config.yaml
num_hidden_layers: 15
experts_per_token: 3
hidden_act: "swiglu"
router_logit_norm: 1.0
tie_word_embeddings: false
optimizer: "muon_variant"
learning_rate: 0.00761
batch_tokens: [32768, 65536]
dataset: "wikipedia_en"
Below are experts of layer 11 (counted from 0) of a mixture-of-experts language model. Rows are named router (the router's row for the expert), down (a neuron's output weights, with its number) and show model dimensions 0-127. Each number is 500 + 40 x the weight over its row's rms, rounded and kept within 0 to 999. Numbers have three digits each.
Before each expert's rows: a language model's description of what the expert responds to. This comes from a sample of Wikipedia text that the model never trained on.

# expert 23
Description: Word-start pieces ending in "ec" or similar, such as S-ec-ond, S-ec-urity, spec, rec, dec, bec, Gen-eral, and occasionally "as" or year starts.
router:495492450476484515488513511532509478464449477514411505517508476501516583563478517516470474486540542489445528459464515470487511468474504536433490548517463452489443458552464418426498498492525519492551461559546568529503506557502529501571494431486528470432518482498476550519473552531452415507479525551447537526449544475494506429513569450491386485468535534466457476521497391449447471437526
down0:496500531496498570513516405520566443512466566543509463537427549550529514545483525481529514486518505495529484509535491464530535560521517479526529514472463515567566498480479550490549447501605548531525566520554474452546451490559493545498501455546543539551503525511470541520447558513498503473542470538537496543550537488597452449510541424504565597480512497493451500533565526485502480416450
down1:427498494456511516478502557480492553518502503573497510518503534549542465440440375510501479444523476464564577500527497493493565527548488465441493509466502478469541497445465494511475473517488490513455518459545560496520463491578502554480523461390560572512487463487539489612516549457457482496567497478462531448441486523473475532601501485540489467530501525418461558531522537474525502524476
down2:512515510521487485483494503476460545497516559462455454461507478517491533478460503462528533484515483496504465551398535503536460532561488496518567465484448574573552529459487541521424463499547579530488461510436528506489503539528495537526601528514463480525426540462508480476475473487565572402493426384467518398519486558542560496518444477463492500467538530501549457469511530536484482498532
down3:486507577592526571505439517550471478489430524518511485587463481506494531521437478552538507520445519548551518489488475513462513503436500492539463513502477632504513494503410544498489560541508517468523428494515482517491477453520492500497421482442533467595527472533531468471489537480532510508449463503511498513516518545513458563447486509559594449452488574498546416572530509451501506529500
down4:491462553491540456515502562516543556484472570485534497538475516479524539550480436556542486518504527500464508510545529475465528472531501486509494461401458485589545512480493544501476507440526405500494552469472489529488462509510517437523536414399473482568532454438561572434569402470476517565461520496544531478538497538505483517480384513479527478523502499509464501521432508433502499503490
down5:458462510487485545494425545533486566477571479485540497555417461424443505482482544522507523512509436479451515558533561459548500490542502469444518528509514465498443497479533507537529584505471522514591520463469523475396498474466464512551517482423494514422467521468464404511494518469425497534436446491552475563484461513536510536457484455518515486505547483449456481390457527492527514512514
down6:398556492453450543537467527495430449495473547425537523451485564544522568496540501564552481448534481478524500594482459436463456552525498502486495480512483500558487496515501457517539469553490566446569499487467555497549525537463515531546475525526534532488460494484572478452503499533482533530564450485534564392427552573545485534471516499469470519494470505504492547443522501562529547483516
down7:521464467552512548421503518510501551521479461480414452511496515469480506521457551459584508506484395555479509463449489529462475485446536491545529571481520438532561515532541494459489510517471511454480557464458569507432573487511467494508504553404547513481440566602515555504524497469434471428502538488498511515491503490433457534453501515507466480494454470574555561514550520450532512474507
down8:550522492523517534471447539470534546466489453457504519625451500538484456467561496469487465447532527567474442542496444502513472517457558434485501528518478446539491535486514438451513464477479486506471492544432495553451476477564473471511535508518560501484478477581466483532505461499496499478509495575502561494525495402597401536434486575508541442553479519479493535536492481550524568487447
down9:497473408466438454487568523444509588442514439487493515450539473511442488468527540539444489473469439516499482525465444415442491496517532486442455458528521548545484486551458513500502497428469497500424543502523524470511551470465557471494462530480426498463533463570482509505502482548573479499448523431489451434459561494504477479535523507485526510464364488530456500518530537502553562502500
down10:492444566537462516559487517468540512496527478560570530478453444512493500464487460478446441561495528451524470447560524490530549477515507520499477515479461488508624560514476534569533450495535442503487454523475566566457469458502575445471532521525476530540470600414520547525524454478526514568510548550518489535464557537503535503552438507435500557519514517547477429571497472508520493497502
down11:457512488517505573489476523503539425502440451463484532446589505571461449471495505500557537476538501531547547489509468515576531541487521484462470514503449539520522495442466514528534512496541502516424521489498508495525576539507580540507540549496544502440568422415479457553497526467483470462496463451533606464478504555417547468513533558471546426459521529570452559517499504507487483533527
down12:462447485436480489512560473473467586532454497548501470397474585553424425521436462533475529569567477495481535502519561522513482528452458564456478504460550431517531475521588477498467535474468492498522426502538517523515501518480479559549563508429515514516528495476539499491498493539545514492448474497522577490449460488442476510482417447467517487445403529501507480498535470492552483523460
down13:537494554493471415445533539435478551467483458556452493538443449530560512499519432465508547486514498485484464432496476461525558495537509485520575523475448560580522391513455489463487476482468495453439490542546418582519465469515527503551509588506482513496535491460533546466441502557549477434508544488540524502479493538454505491610527521509512498454523480566511470512483508496505452446448
down14:562459508518503521508522495550483460579554501564529524532493504486463516496409472427490433395512441525410467513490583452524453445507544429520545489430528513473446499487445463485491464468507532440551427485502473503507500506562537520488457502595432475487472471552517486578481510502496518441540529489494548506457603535462512515556450451545490529486507459496508530446500503514514506509549
down15:568409476496559444524442514509557488499486537523510521507536518495501512402572474486488547580417544512528486471502515507446535497499506468494545489496498549500511367506482448542554510547491448472497557498509548570513597453520477522475536508479415494444479513443503489475468465544459492443514556471514481522450523542448562557535505483552553494542420495537501489476526497528463446515455
down16:515464464446506494454501532510466474495457546411470446469495498488533467509398550492494521512509505515551522460484528478539554517483520590525414554490482406499415470515569485485465467554488518468497458490490589475450556482530463462440500496512536498521570499524479437541498538474505440490461516543494467523510520480440498406514488496477553537550485432487530537552525505531414536605515
down17:548550516544537544544507513493474549507467394456577507506501490459396513453537486519549437586499471435570542484455429524517472479484464492475472469543463528500485524496519557513435489463484472502493423510520456493540538473468490490443442498469523544605459473535532511582516466555479540532529501489502468491525486554540488492477532468486493536486451507392521482496571524559555437489468
down18:542467562477426480560455529576512469452489487493590533459538477514533477522516506548525470540489405532455538468506442483495479556482610514533460466536460504583456519504525490420453499509502489514526530575502515497531498579550501558497479450537455410482567524505483517499547534527454537578444532509501530507437557513491505532540490441556505496504418580541519474506516515494513486473481
down19:469503560454525447427455484518456526520525571478473489438446508507510542484474465452504564550496508511478528492510549604544524552490502530476492481486455581511474493562528482561535495528532485484434455396510425531485579455548453443493419508516523524509487508561552552525515471455542499509455567470428527541469514555508456533473480451573496454493469453516440562538449523492486482492505
down20:521483506440602570466483493488485450496475513458512576523569478496447552452503485451576430441547490521519440488503510490452470459542541602473546429532451543482529457550508468481475528539533484447447528504476535476482484503517454524555448481431540443500554560519515444527499460521452508540497524483460428473433487488454551495453510561455429493514480518519496413453500532488484447521505
down21:489522430408532547499537530499454531492466478463490545535476424508523491456468494573518526463527468505534530547556568496473508477474459536508483484526508548543524557466460506466498482599475498418477535491411512464460488481572427454460515551488525468513553420560440484475520507462487502429498472554507440443477520471494600482539547522482506463540522442507473475470486513547521492556598
down22:527496540514472468507505562553558501494569462499521463561547530427512483543491495526494537485451490466487480467496491468494490560520535495575509515450516469499493469448535552500513487505460471507502534500567487469528454522511524531546531489489439441538461509506413518547456530511473542449567481493516402488523476491511482503461557531457439528535358456561531420385489556534476466584494
down23:526515558528412550519494537515413506486483577532571492561495480450495518532440451540499626510510476444522541547468533558521486536474470542522465457465536582518542470496505474485530551494456489507492470492422520522462531449456510493510540530479492418471516519446540484510433527462482496471476429508424471477453556470522536495538444467574510524453435536579543498483531479452494451498519
down24:460563509466532486514490470516558522538550529512455442538398559540573475493465495450493537521490487576503477490483463476503470512481521561524456502535533598527479481472504462469464411515477505465482440476469510562482473506451478505486578524509533480503522434471494494482550475501493570588451414541485538475498513473465493506542527529472576494465454547440627528480527507556553550480544
down25:570472495495468483526461551578461398482512433515497473459443457517581474433530476506508425498477478470528484485484496525487487471477479513491548522475510603495536498567504410496524558455472477494466466447551479431530579588521576509553527558488554496495526517522447471532553508525480495471564548540553458501483531516502489501538493541497493429516512569517459509456506551443481541488580
down26:465532500508485501461512535500476459532487486479526491491489481517583528559526532493506382534537530493510549540376478459544545501503481515463590517548488583503540382469521503443440500480544548507465484539477498489463573521522529513480461441566506435503443504433433484541481468533513467499501503453557539477435521518493529468543512518465535495506558496445533463495579552461543512433480
down27:500503418483498496500499472531473508514521502441458590412432548510510578479458464499476504527476498436491507505568457522499433481556495547466519512549453624499549496502504510504509535509577509488448506432507547525558446534470488600519443522521437475539506511478544544428484500491541541498458423527434478578500495488514433460503485518461549486516553499491546505470515562523439445492464
down28:489440533557497575512510460489501512421533540560500500405469463499488517472483453521426498497467516553576489445553457542419475454504521597481545491526550473514524508512493461491521520518611527549487532488517511490490564448492491498499464504486528468477484499538557492524531470382476523514457482435575477461490439517529455469468471512584483489531505438517423541443514448454500442503512
down29:575535540483513519447493494530469522495460495487547511554519544434491503546490476428451555477489464500455521488475519489588464500476472539562512568463512425493464554549422517468531588458538472576486435497468521524489451495505548512500452557463566486518465512487471542468555465540503471525529491524461507556523548513506436445588519574468405501531499495503570548453480512516494563464430
down30:470450534504408518438528504538521471518444466545558530525540403490478550537560517446538476535528540516523521507450482480450495440458500485477539549452506552548483479495501461483470436486477548567511490473518523548530444488576524457618524461505536524455452492505485495459508509457531454527521514423450559471473478501507452509565436446486535501473492459446475446518543393497543432493519
down31:511485486505525490492504469550501531482509460502577550478516502530517446475530492498446574451447464497449466503539555493511491544523576468514572438479474429453500473495553475464514533537555494499421512496438503500477491514573428462458501501479502568531447493508502503457571540529507473443521487450486487513531517426487420540526540485542588515467453438531480598369494497461530553538524
down32:483483480442505483487515537500537417509391532509474427452503563529445490502460488511508508436456502405440445551496447513514523525547560497495501515530490576512419498463526531443466518465462501455451532449483481470538505389504506512468496472533539470438526570537557518496544516455498447524486442481458494427514538552505557444473496462509485506526410414482560530512492489503457507545504
down33:480555542510394497487500486539555546529473486483571515529450525480478512491508437452477533522471541454516487480482524533485546530475442499543529504574444534415549484476543405554516489544490542506553462405487516565510466521484482446446514536553504532524434508522537511517578472524488461407481530520509495493575435517509503468510450551497547495475442523493555451423510568561495479553478
down34:458514469580501448474560446460509520585479423522569543476505485460526550521525540514522489484514515464483504496574510514479477482448517523494532423521471473491500426477454480503486518496502501486506421518499473529460527466543476447483518448453498524497547496479578433468482532522477575456520500472580421512501474561585533515470561462492491455545480427436565486542567594473499454565459

# expert 10
Description: Single capital letters beginning personal or organization names, often in table cells or after commas, such as K in Kevin, N in Niklas, NASCAR.
router:580505507466483461508536546470463509520450445528486493466443483478443477556473521485504560540510462557571550412417583516495479543488519502577475488489458480499440499558511530478517471451460530463498470490484524508434523486542526554514443533503509566528446525467512446517508463576539426487483421439531464444437495568521514465461484469483521517525503573590526433549562481474519503530510
down0:474523587486458482514556580530441476423490500548518551445513591494493506535493536503518509498545474541544532453490586483482430535446538481501493463483561408551464503456600521505509455529505506530557465496493482530483502519473469558483567454446543490554446440531508531470511448453479443538508559502486535468488457490478480457472442543455557517471532504537396493553507496542499466477547
down1:396539548513462428469511522490498540446485571479511506444489450466563476435544490503496505469531551511503402523562503494439487503391426544580489481478512530493440522457471560524572558549543561554486471491502496544524496455532441509516479525471463466486498536477543497509510517481554501523458527467501499512534477522472433516425418485439483456488490410525511447524496480417492500499510
down2:482481518499491465445488522516473564474487589528565517460494542445373520516502489517456519555435538429476585535526533519549636519481521455508477554515526483479455507484566472521509435471530514492496490510563488474522498533526510443423471484480555499543523583489538546464491524567516486518479540539459514431553515430473468550481505471515521496507547520518523498513446537433469567467535
down3:524567448471599539596512495430463509502474476519579552499461522473491590556569463486460473548547576522468515481539489448492505496520483517464516499471454532511450482435490446485477494496500497533524528471512494498493450581490549500514513476464541514477471506504506512474462479434476576564509441491487524503476598452486515517427503525444544469454507546452491481605436517485560551429485
down4:536515464527502534532521467502529475504539482491534457379471474490520449510503522481489489528524495426517574415542394510500509443507508552542508529541475290519514494461569509500521461421468460513517527528532467487502495511490479463494569513495500509567483527495536424502466511495544456532493501540464469547488472443530493501510525481528522497473431499455527470477439485515458519568510
down5:468499515427506427529512570499461467531445574505461536574604481460560523527465504519496515485495542474433507561487473514490511493489499510519534537382515522440502589485497495473426496452491436545474511517532516410452473518555575471515557558506441533506542525575485458576556489492510492538458474503518512530547485467458579500472508512511492499530487471505462547487393496500505465506513
down6:475508459546555507528483531492472557511488467520525525517485498467492479454537588533445466486554510576495510490581432479514494497520424441513555513466497580462513449460461485480565554560497539445477504459509467520541507546496565506565451532476477407448512504504533499514455472413423436449551478485466530520528494397531481452529491469456439460531538493455402518476455491501490474487482
down7:524465506487551529523427513461443535502426490513491488471528434566488425503490517468473566550534524493486533460495569469497494555511486514486461440561443535479432443428505551513482485483537494525503498510464541497545502547508511513572517507460464550461575550570461510484531539516516444593502504457449422464504519543451533424491462426489561529539456540530495516438517464571446482482433
down8:437507433522575467490525473422460467448492529447576534495490470448557458510562486474501424477536512544527540424488486511508518461446453517472508446483464555484540528419514523526526539545554461471495532554474558469594457551497417474480523446507489505462485480471432411479486531571545532537559483484534567519457483461511520517557500527475534457554452493491481534529537485520472555515459
down9:496539477467524487484463523475514516548522488473509507551547497467550479506513527512505553533478517575573508534515483471520480533546464538450442507499545513543471488519529475443418459506526534562588491541475523571582457526550499555444519507503558487533525556465412520442500550557491572523517481529477573504549498399455518512459486450466505527550484549436458498462558549390451521483513
down10:520490497435542499506486525455506472568473547552552504489467464445507464498533579589536470479444457411523473526493456489463584497542460457514454448530459519506496514478466465537482493430476479494475471491510521501485556544449468584461530567471522554423425507439482529500498470445560427494559519512478463436508449474571505513525468491464522486531483455537486522467534591548567513508440
down11:467497466491534501485501487533495460551374462505462498467430541453505481540454505555522526532492480551507530535488485507487527579575536499566471509520490427588474571466505470504455538563405497500465410511502544455508522472487482476553513536458458486527498554475448493547494466495443541535497451481535503379518507428467530432506508559502486468524484570495558484514453455505444510477533
down12:524518513510514442440512477511513521519471461414468503492479522551519586458528614522536472510550431518502536472566534509485519471526570476509496502491533552553524497583464393534410464507495487481487440451517472427492475459476453491514486497509506526461485506447505509498536459546509504425487518443491523431554487493452545484643519483507495511475534523452489534476515453432578482487520
down13:442495494547496453473500620490458519511523432544553461509515465549437506500492477497520495425516489454500537501504539508501573477480516517484503487453548475444524460477447510526487474520492506589498482465528485519496550487411501572526534401505542454476510464480542518490510547585458459519480547506490521506513474510509505383526503467582499399525540536517496464487500572478578502451595
down14:481513460499564603424515475471492473480478481480541483496433525525521451568495510463478501516530414489482450444552579489516504485500514490500519543536489460568516493501519546521516502505540512468550495520527522528496564478551478509458386526550502567454510495573480493525565482503478437516515479431459481596490451556512462515559447545459539518449490478542455499502393477516456433480572
down15:485530499476458542510481496531516524575433540468516539529494496519408450458486445556447486428498455496467498528515521482502494574532540461496483442454439615475522497528549506454518577538486437554531468519540461502524475457479475478487497513561545573501523485550447458466548479498496519509485561442426486500467473448539505488620517573538511572429429526459494484469528490511517539509501
down16:498541432507506394505464515530506588461479455463521504530461439478464440499403528475498514486469472457534509361499557487483449508547504482507476569470443356472507473476509548467511522498444499483442507460468545543503475591480512460510547476514552495475498469569478508520505477503493509473469503523508512461482501458513520520518469467438475462508516528509464471489538444550556413538555
down17:466493434515484505458493582464462455525479508528539609543459468524513563469541471548526475551442540438513422548509438551535508540519457554462500459478544598505469470473493445517444478502560489476490528422462453481421536499481486503529458492535535451516507526507504492480477572476460519501455481580495499538470519424555447532508474494512435492429453397456481532534481512467497482487507
down18:556536483505460449485489451518534475550576508555468429510579544483557527480486514525449463564437540506446511534475526425433497408526483527508504567486493548567441470499496433514470494496461442550439551547480476444489508498487522437488453483515516467518471543450435459439549540530506428500522529445522487545519454530409525499570462470472527472432471552514474491521485485466476518543462
down19:436490473538480518518516544507525420493506572484546525460408501470538487563537466566492467504532512463458525439548471508537419524458502542461501428521512516571560517584521559522535432515531526511440522527496479473432514485507604490461534429493484521539510448492534548530517442473505517431483561552469487491521452496465466482574519484486492432527627504510457527520529462506510512487511
down20:520476532570500483505521486524461549473548506536551536509581586536554494470511517504437506467445511533510448411536494529451454506457483500530509494455493469438492448524466483487441485479541473485481432466507526539514517534502525558489488451450467553479467536502502495600484469524392527546527480536486538549557444466608502488466531533549480511618494530513504479573489513471565522572518
down21:501435433478483461616474535473513514449613510480543551444511482515502488504428478419554541533485560599464524477551510524550475470509461445542463516471493515505509480419492533513547549447479565462452483504435523462506476498492484508535432508488494501558540532521474538553552566558414503512543583503478511485490395533514509519517454501491475557484523514530507506476471495453491512484532
down22:514466574467481527535508462496466585544498503562439486578515440575476463391430582522500522527463467561479497499509517514550481538492560490514497545516526522483468472464593473493528487485525475457518471530512548478489582489499534510508431482613445547470419505410552448538438506557514496456463505451467501458505467527493557544491531455489461474464505460494522523462491478505522505550516
down23:433506424542516468535483564430519565492415480505474479510564464538449498528529455471548528499503529441506401501478481433456409534490488504464555409514511563525531465543488462500514492418461527466534514538508485534485609469534492464462491498539527501384522502539447543543546442473474506486459547431523492501491506571503548498530548499535499505500486476496491562490483486451498495535444
down24:444442459528511568454468443476456498503528413395485575510519481552487523472515504541483572536578518499486524434522515495543471438487494473561483537462423421455544478477508526476499483409522487512476487508558459517517552534552479476519483498525565441516535521490562527507485506499522486500488500510552585500466455499572564553531535556484505607502429510472475444495488465542527515536473
down25:475516535476412465493591499495416517499446639528442517416486500401536424429537500480512515521460578440512475572455441491484574509438511511505519542478533499520509494475458463495500537464486432491456562479461533524487457502517509443510580492501426506477474520485521479475544469531519491560494494507531486525468501484489537490482417495486444455503464543540483524488511518436548460517519
down26:523513569502526433480496534407440547480439498537542526542567456483592527561470543582563455524507541527477448518525550537502480511458488450512510509468530505502484473575462493522444546503500525517506476525503503510460519453442530482509513508521460499507445594552470531461474539534529501489485502542506473530477587531573565509526525467505573427556515524429495547556465445554438455551494
down27:514514526520471543546492518526501504620443439549456473486525479487484485477535498518489539540446533499530528480515545449433514542549462536476464498562472398528507483482508535531514496501518488522439465460566505543503439457556570519495517527548485501533524517546515500400565510564467408504493467517547494486479403424465466523521511483484559530467557520544521436544456498500520598440485
down28:488458547456497441469525568514519530421546509466448499457468568444529480471456484499449519498523523520426490509488521498533466530507467469457495513518556498457483503426460454479537452517517479546470599458565533484443535510553504534491461472548562517468537478425497487524437445493488544529466434486535480500515465515571475370528497479448501466405463494456535478435459500429537527486459
down29:492501471489485562551448550514541488535491571543487466581510512457453489506480530499497461494508441495520477594461468471536488495487506496480484533516516641497529503459437554463566476570447500566516535553411473533490501498495438520480551560436469529538489544495526545484513593505496518531450538508527495531564498492525462463583556423540445451504527526512457494484482442525533466452454
down30:538419470481504448494473438526470491508505515514498449447481513514483486469500517549570458533439435476501543502549562446486432461490586456494532535510484546454467470437521413513591491547440510443454473497489539473490437529465471493456510485494483463440497474452513407495459493542453474502463493502417465551470408540482474535470475481494603458546478479512548517532509550456447476463514
down31:517512494488484576456562550596448507513528470555489565507521518534491502506471500534496464496624464566530541434478533522476517505452620450504498491471502531522543473550498463410444528507491496496517515437510464518439441413546554471526542496509566467424527507534531505503552568458518484525505457561536504514511497466409497519517446515525479440483486526523484462549471537494531514550466
down32:491520502484480547489483495517549502487484465528482510529503516408555516496506444498579520514502551481468486463487513556515504531559516555472532506532571450526513564513511485468527548464502468494395424460425516527466497596438536516492530448517532522524544473493545534498437436437545509529526539564478561525537526524509534479472555512480572451507617506479607548443527497488446458471530
down33:476481449509439482447535509550500412535484523526474450506538478439493543469445489578544564496537488490502429478550423575402529463502436433531505509501523499526493438486443573430487563509515450512512491449503480502491523518515509501560557451455486490497450435529448442456517477533516505523462537533472476502489415479484470544506441541495455469470491496517489625459466521554456511475484
down34:500512513615434448520476499561455510540510517505477439436533477574483487560491474536500490471463559493566474506467400506496535541526542541447438468520552436548469500516492528456510565491520518448499467485507585522413492540473512518523542524563454505491581541542481438515540503492516509549510445528520485536473512520488451535574496480468508424497547504543481535441551472533592520494453

# expert 9
Description: Word-initial pieces starting with d, D or n, mostly in narrative prose and names, e.g. daughter, drinking, Duquesne, not.
router:488523523500490536468549506480511516549501488472453479466565481527534430545489478472517554458533501515500542494451559491470445507561524422503550488555530463508501456589461558437485431426529511502496556459540520397443527507415514471505554564524538551516494432461496479603522453529497472481539479464549484458481541426504517502485498474493577478486461517596479465504500429471505556473490
down0:444483538563512476472563514537469468447525514475537475570461546536499453496474499519472532458512549525491486608560556567441507521524415580541503551464507488533583504509524488509529501511464469548467452463462431510480464505551539475536544465485495467476457461488401561427476521581456466465480489494540520416490537522477518501531497480505470505544458560506459535542499491555495578476563
down1:544536528463535468522551540429502537447489500495413508465519594518512463477528510500585455505546485580457488424473540459508453520509502460471461507505511478508514476519470482501433441462488561505561431521504465421552545524483535537515493537510552562498525548468504517508605540469515415517528445472547464506498468419513495458430456435495534473465453542521493469505536468486529501438425
down2:505497511506501539542475479543621420497469485473505467521466551429530453547539573553455500519471435537539535544506485498538490475444501509524461532473539478516518479575508499470504485527423518528428475497524474491494520471462449481428484504537428496437503529516476533460490466538518555470489444489468421488524506506457497503534566549445467522576525439554587521607449462506489549435513
down3:492504557422581413528495472443510462512488473541493416545505462476457536433461521464543541463512536536434490504454534513501526462495566476497473621509517467543524532550481492463460525464505484505538532484507534436536481461444491553518504515486515451450516564496525461478489494489488417495492428477520494498442577474527545497530467469480522446488542425504573578443538516539508478403533
down4:486496457553473563506514472475467534547460511441448523505514505496460498507568507461389504490491460471481606483563501595478456495495508478494541554545469488496454473490459509493452510535470531483551456435508457471432515486444467482549550522510491555472593473478504498474412507561486419482431530484569466541475493506544527473485576547501546530435494488437525509537468519450514527576462
down5:499529543487470573453495524493503434525491528489486469466569516500539434455505499473496565501506442575497530516539520518503558511478573511495410539542505394465434460498485443465505525478489456524460549461403474533507478524470546471496580478470513580532455467546570462516431432489489546513468515496469446449486430579437458495559532491522481499510510535481490535489545531468458432462513
down6:495468529450476551518523511531439463469491579478470488528478499459421506526515511425531477425462551429488441496547598491621542508444521523435493471529507555475573430492576455550531499521522465551506510552544532469546487525533459482519439564472523462539463497588443437471459538458502539442495512493556489493555477523517502499516471474501477493518533507563519432536490474482472469514497
down7:515486468526469552457510537505484544505483425516556519405542521521536510527427467468461533448488495486507474483466569442489513591549537376531518496531531507460406454538508486455521459543494494470463475518493480483590555483496506480499511474513484520507486523472500504568449530493497504469480513443537457503455475542488565490514476434513512513543611469498552530395535594445534529484506
down8:517509521548568450543445491459567536532478494480516479533460471491559556627552487521461449457502543528473523538440505543514470551449505551450464539542507374530551484499511583510487461557490484479517484490526524515508535485563490546504587428544489462518535478458444432553397474511475515454480489439500514434484492478520516417481520516513483485517544541496504534474492512470529476462537
down9:535473533574537573469480497523507449521531453514577543462470592520509537524510461543550486445527454500496539492494556480514421559442472467456495507541500419449545516513491525473522549446517451475559585515444511510543491548582464596516518513539486467447490536490489541516566482486473478515496502464480467470496467531444569535551441502528469522551465475546489474433461418517449450466509
down10:492496453494575463495546531534479519506507443494498497501519426522494528549474521604502548427553524511524468455447497419518482522453510446508566501498449431551466541502499482519462509436477474428530538487525529482470530522400563526550539527512558524479497501515601469454449480562470532469513439512506539490547475437499472478537515543469472460553548530499569470390486464515540510452463
down11:470464474519478508510477510477561498490439495530482454434423476499483500504565471463507425493412447486440499524526480490533531488480458586483513562466453529541443482467524539500449568525415484512492500591491498440414575543487544525499539533508516435562467530528526484534470442511542462465479510381480480508433535496457503502456460528459527510496479526496491537563433480554564546519512
down12:518522481457517468531491556542524465459484492461589474451544408392521509460493499523484469486485534497522434498470451491531449469461530412497538571464494425548481467552508501543488436497539496480495521490453439484611452499517535494528469494468494489515485581493467574505470499578520476510455493458487446536423413534533476518544482500528490498550521542453567537471479451563466551505480
down13:498497478496478497470487467582504488514549542449493569537550571525577487542479468480474461493462488451552434599503531496356486488452535455491559487551492426447563501540534484527494513485549528514458507527437486562467505447461525476467486506532557526484488550510514481513518523468517437509479411501553581465509524418492552469498539505461487526575499510510471594442489502493502491510484
down14:518479555501457554479513508403502476464538491455478538455517483424527392465510512467569444524482481515459527503479487516501476511456535447522430529453498519461482556457518486532492467567455538522455427536510574520514573523572554532431555408504452499517515494483492529521528492544493457530576555555500508442530538497496463530489489550556524533491552529469470489544516555483451544448588
down15:495496494470504502567457517494473507575494532465469548500584497472484549496488519494539483514534510484518426531533508487545557507404521469497545529485535566499463452500440567419506535516450485416543490501478472508447517439486468440533526484495573478524566483499527533482486496508553447605484463424440464524504521416442539471402450463491531509525578467478496446512489472526549450511453
down16:551481537534556436549459491544486499534492564498572535635464495554510512521498463502492512506514498478529501507540499493441414490511494478487414532530436468474483432496472490470477557562456489454438521525595526461522511518565462488556495448442585407470485480519454553527491505539487527441538451501537483444542516457531542506517536471473488515511516476481460486436433515502495585521533
down17:471485468557509492506511476549541567506443535478517459491464503507474493507493559542495510483549539491491477403532412451492476544537460550472487523507523449453485497474480498530493447485534492580567480460507504518611494503455408490489516524455489519502544436481413543500541539507459433537471485489472463428457538449520592450503578502425454490468515513478505452421424506533539514556501
down18:574496505527524565517482530502552528544459463497508511600499488460438475499498525504471502477529521504488535494539392552533527511554517498495475454549431564506529466455472459524567533540447542497494461484435508497451548474497523503491556489449548492492539502515487545526438511510462513579446499486461506504474450475533537435582533521482410485495573518420566442496506518590476435584506
down19:483445434466538476455516473526425456462512496498583495391532532532506539520449540519475486437541483469564560525451495498479456486449490520515541488460385444493579501526508467543562501487508491537550525503531508471533490557449497511497580490562567428471546462455501543563529510484535498446523512500480483595461482466505481482454471471459494466428470509511498489483503434500493516493393
down20:520492543486543511518465514555519461518538503602575464455478505449470508471463556491551517522483478490537484461496530518589554547606431543483451464496518491500549501487522501456486542512500450556505428586487514549515461403470506539510490523498490505500561453535467489452585483453552505541523454499511463578428446448527509561504548507450504528510464426519501462510531488537547560545533
down21:450500516467519472510472479513566479372542491431530440558462420467496455407507400527422431514470472520483488437449484476530548529503544457529470474495486498510536487445468473476526523441540497547533486504482481466523476510595508483506471430470501433431491551470487499519483531539542482482528525511539483468556496477419550508557511486574533479532524500524461470597506472495447488476499
down22:542500455526559555475554504472483605577517532492559504542506594506475529508531504575580471463527513493524518500446471527471481505468467562573492529505502632521556511515503479621485469493479491512553488520530464509532503495442448524422419471503486449550494494505504462513518504533551520506510470480484457525495494454462471462436439480490505512598504509459536539539442512470552482476466
down23:505504437495493469425449532540521546483466501539551486517446545518479500446611574537510477544534538476480472467582435540556507503497479439520517523483548520426437466558541447523507519445486510485483487494503541483576504516446463487393456451564459463475512447542464548518510510475461489468455513442539472573554479499417473499582469486513538435549516511474523474472467538514545492525519
down24:553404457468514483420471496529461500522410459495469455519479548494487583564540510417549507518492474481482532487499524469416532532519519505465477453496493530507481515557510532549505556454500460480525434509496489519501487464470491444495526467538459556472477509542479532500538543484415499429513477547472462455476579603514527510551519462506456501546537462484521447404531459415498560431506
down25:470531533489537518514560549528467538497423560532407505490518500466459470486518507516502542520544511521501517480429484415527511531517551544534524517513503550486540521464530501451520578557516547518467489500504529528587459561562483508420458505496509508474483501534493487510498518455504488570511578377477500504515569523465466474441536440537426603488591519526527477481473540460575465466489
down26:502420422463592497437502537522451499453524429496460477524516415561458506561516489536496468494494510531530460500557482497488566477495588451558492421458515499516462565484481501507535548483525457430491527488553606513450504469535485448478472514524493565485495502506519509447458471487553436524477568483564481544528501442450489475570564569506469469483504524571515496439494462481470460519519
down27:530529454452550464486484530505506439508464568446511497443461528469481477420508503493491545456499546459501512500494592526528572554499507489573551458556511432457465494434554496548504456534480446524495441552517489488481510466483442498449536445480493512470472551451452499501569555538479510548506549412511521498559501434520516492475461533526524546479462523479578504385481447467510556582485
down28:471420537540536493496492474444502464466447460499502483397466439491499506500459414520414491495575480502486558506489535515484480490509538471461433487502483467522583496487507485589568526508486556528484394557534497513437532502486537432464569505524440563548535560427500437546508529490532444491485494474535496537504566485475480481535543541571528418533458514497482502447482493526499511542533
down29:469536477500478524526492482522484514558507524510476470577491521542562529441463505442478519489497518541551501440522539512484563516483446505531547533461525345510496500473453434463523566549551469510527497465484471524519540503457480539441471464550494468531559518492538545502481529534487568425617429489508525489446474482522505508429465483529513467504549466417541474411491544564486512478551
down30:540533544439440508486501530515501482554476524475423521557480482521472519534508514488446516580477495573534507471572511508501529468495520444541478475445509449492459538529533414502447463514403502485496529564579448481472440429496444557499544504610464505509514500487469500513504493516497472491447504519476445528594448484535567434526415516458526543431476546453531547518476557529523521508477
down31:533488557469481497490430528543511477512541443472540537529455515528517534497533483472483525456456524482479510473478567489458558491457618447471460449519527467425509477514406582494558557460494502455447486499495494509485446558515532487515553580493534466427484533533495466493566494517458507450482486457587425520527421536510530553520484575487503524553536427523516535434499544516503468438524
down32:471503478499577512509425487464444519496524548472552511483407507460574533481528529550593466540498551485453516471504496520502523483474478526465475484562501532515488561444526541590480468605481496489467497480427564498464555475527495500553488451521491492595460458403494525522494550524478520512480489497554444449501524539461497554484576546440570526496484551493474451470531488518463551446541
down33:539434471504476459500521532547445476474475531522493468516381473545517478472486518479512493433472461555494482501471531512498510485483476517511497495450473486427493445513516432504533537474529431479549515517555498452475551489535549508509537474510460474522521553454481494496529402408407528569545513546463523500523538455541502488546527572534446471522459438514604538490513508422605496439536
down34:478487466407538456510447538485571513475482525497537469542510475509514562503480453538475543461482490530465427465509513397497517521505491519491416463462524563463533540565542493502510509492481492466468505531469423531502514490510471583495441499493456510536494555505466561410571504411466494523543472484491471591452485472499476541475489411494598547550493503511501434555446544516491434534521